Below are experts of layer 4 (counted from 0) of a mixture-of-experts language model. Rows are named router (the router's row for the expert), gate (a neuron's input weights, with its number), up (a neuron's input weights, with its number) and show model dimensions 0-223. Each number is 200 + 20 x the weight over its row's rms, rounded and kept within 0 to 999.
Before each expert's rows: a language model's description of what the expert responds to. This comes from a sample of Wikipedia text that the model never trained on.

# expert 29
Description: Titles of creative works
router,207,184,193,168,218,228,215,227,203,216,209,178,218,222,194,220,242,201,197,205,197,205,221,188,150,238,193,229,208,206,220,223,219,208,210,209,159,173,200,185,232,231,192,194,183,209,191,220,196,207,240,241,197,233,196,195,217,190,212,178,193,164,203,208,189,191,211,187,182,178,159,209,248,181,213,202,163,228,204,222,193,185,212,208,204,182,188,194,181,194,198,228,200,218,201,214,193,192,198,164,205,196,239,177,223,208,211,183,220,218,221,216,208,193,181,170,189,179,229,138,202,192,184,206,199,182,166,212,169,190,192,207,187,180,169,202,198,242,232,184,181,188,179,216,193,215,210,204,233,240,225,204,210,206,191,198,178,216,186,182,214,180,205,227,174,220,215,193,196,196,223,212,171,213,195,227,235,187,214,220,169,207,195,218,183,157,206,202,188,235,203,201,203,186,215,195,214,202,216,211,202,204,192,178,218,204,221,229,190,166,193,194,214,180,229,194,193,186,140,177,210,187,178,162
gate1,220,156,177,212,174,193,206,216,189,191,205,173,178,197,223,204,196,200,167,204,189,193,187,196,197,212,159,222,211,205,155,174,221,196,188,186,195,169,203,237,223,214,208,203,205,170,181,203,199,192,205,203,175,165,189,213,197,209,201,185,206,170,208,200,229,176,178,238,193,208,160,229,191,196,194,192,197,183,203,213,209,208,193,189,198,219,168,230,208,204,209,221,208,204,247,185,212,202,186,215,204,207,237,192,194,183,192,170,173,225,229,211,167,212,203,175,218,199,200,170,192,181,177,206,165,176,169,208,183,180,207,190,167,215,177,173,186,231,224,219,146,185,188,195,222,216,203,241,189,213,186,195,166,191,197,174,206,183,206,238,214,200,241,205,162,229,200,197,213,190,209,217,190,199,233,205,194,250,189,200,181,210,184,233,230,164,215,216,167,190,196,228,187,170,218,186,213,232,173,173,219,223,201,198,207,207,207,189,165,186,201,195,207,207,232,234,163,216,176,216,177,195,207,176
up1,209,212,224,205,207,208,185,210,185,207,197,208,197,233,194,203,206,194,191,205,193,203,233,169,202,195,216,223,186,182,192,166,217,182,220,222,184,196,203,203,222,197,183,172,194,191,192,223,195,255,156,224,185,203,203,201,190,219,232,234,194,168,152,206,210,192,200,190,195,190,206,210,223,218,195,200,185,224,199,202,196,217,215,224,253,200,204,190,195,186,212,252,192,210,174,194,203,183,185,190,173,200,248,178,175,249,158,194,241,214,217,211,231,184,177,191,227,178,228,184,177,206,198,172,171,158,186,192,181,181,220,194,203,198,182,201,212,231,223,209,202,169,190,201,189,216,200,224,211,206,201,213,191,183,175,162,217,221,217,193,189,227,181,209,164,210,215,177,196,218,207,228,168,210,212,187,206,203,210,230,177,187,213,227,207,187,176,205,164,218,236,211,193,204,208,172,202,242,215,195,246,228,165,190,193,173,204,198,185,180,193,204,193,193,220,227,185,236,175,184,195,167,167,184
gate2,159,165,194,171,195,163,248,200,165,221,203,187,231,197,195,194,221,180,193,204,169,200,222,175,193,234,204,171,209,212,219,192,219,197,176,166,220,195,205,176,226,231,190,198,215,207,194,176,222,201,192,215,218,199,198,202,217,173,185,225,163,175,218,242,224,203,220,192,182,177,178,189,203,181,198,195,201,213,206,188,210,207,222,200,194,174,206,192,234,253,187,229,234,177,191,223,212,184,202,177,174,222,172,207,211,169,194,182,206,203,163,208,161,207,167,190,209,205,210,197,217,208,217,184,203,193,176,175,233,201,223,191,187,202,194,177,193,208,198,229,210,196,158,197,206,217,214,216,181,203,247,169,208,193,202,212,203,199,183,165,191,165,207,191,154,183,194,194,175,164,206,195,217,194,234,199,202,207,184,212,171,208,182,172,183,211,192,180,221,239,171,137,222,182,200,177,219,198,200,222,204,186,208,208,212,185,187,171,206,216,230,217,183,173,223,213,179,204,233,199,198,202,200,201
up2,238,214,227,237,191,194,193,197,220,169,188,240,191,217,187,223,182,222,192,215,225,189,202,223,210,184,210,230,200,171,225,206,206,184,209,222,197,203,209,214,167,222,211,214,220,215,207,210,199,207,251,219,165,203,205,211,183,183,228,208,245,205,203,188,194,212,234,195,211,205,204,215,243,203,213,185,166,213,203,224,190,183,209,223,258,227,226,193,201,174,210,148,189,187,158,206,168,202,215,210,202,223,215,149,181,202,199,174,199,225,193,185,215,211,217,209,196,183,201,221,150,190,188,174,182,220,200,214,191,193,176,233,200,202,198,202,200,188,192,204,202,208,200,175,212,188,187,189,216,202,185,234,206,198,210,191,190,208,213,165,199,211,174,182,193,234,200,200,215,225,216,207,237,220,160,208,223,159,193,225,215,217,202,195,202,156,209,223,230,180,224,205,214,204,202,196,180,209,195,182,163,225,219,249,220,185,194,210,207,185,166,224,193,204,219,180,240,201,220,197,228,201,208,223
gate3,203,160,205,216,193,232,205,232,214,213,183,222,182,198,193,178,221,194,215,211,201,190,211,211,190,209,198,213,219,221,193,209,195,189,209,162,188,213,217,209,198,193,186,191,211,183,218,225,168,196,230,181,232,181,199,190,214,226,190,198,181,211,208,240,198,190,219,142,188,217,196,226,232,171,225,215,204,218,205,214,223,192,219,244,165,176,182,203,166,198,208,266,253,208,177,205,169,203,204,195,206,190,214,182,202,193,215,209,186,187,236,198,200,179,161,193,209,212,220,163,217,208,216,192,207,192,181,188,206,210,195,171,159,162,170,212,221,200,234,170,204,199,170,205,187,179,214,157,168,209,225,209,184,220,197,222,197,198,207,193,234,199,222,201,225,184,198,205,205,191,215,193,205,198,189,175,203,210,220,173,220,219,211,185,191,173,186,175,208,229,179,216,191,216,155,210,225,204,199,180,180,195,170,216,208,196,214,236,224,198,210,190,178,182,227,223,160,184,189,177,214,237,231,171
up3,197,214,201,190,197,242,191,203,208,220,185,236,183,227,248,234,201,180,205,197,188,180,186,196,204,203,227,206,196,209,211,176,214,195,208,178,199,221,216,180,229,183,196,221,189,199,182,216,202,159,199,195,160,193,208,184,179,192,220,209,205,222,212,244,210,209,236,162,183,202,191,222,195,207,178,212,176,206,189,232,210,198,178,255,181,158,180,234,230,174,204,181,209,235,236,204,204,187,196,175,197,206,208,180,196,196,163,176,196,196,216,215,215,193,226,192,223,203,185,201,199,201,202,243,148,186,180,218,192,198,217,186,207,204,188,158,176,160,199,217,218,225,170,192,191,198,200,196,190,200,209,203,229,224,234,204,171,217,215,195,204,213,191,173,182,223,214,205,172,230,211,162,159,232,171,199,212,226,245,215,204,196,207,166,205,178,217,232,215,199,194,202,212,203,204,221,223,201,243,192,192,222,168,183,208,190,227,204,181,210,199,203,191,170,221,207,206,202,207,212,204,197,223,252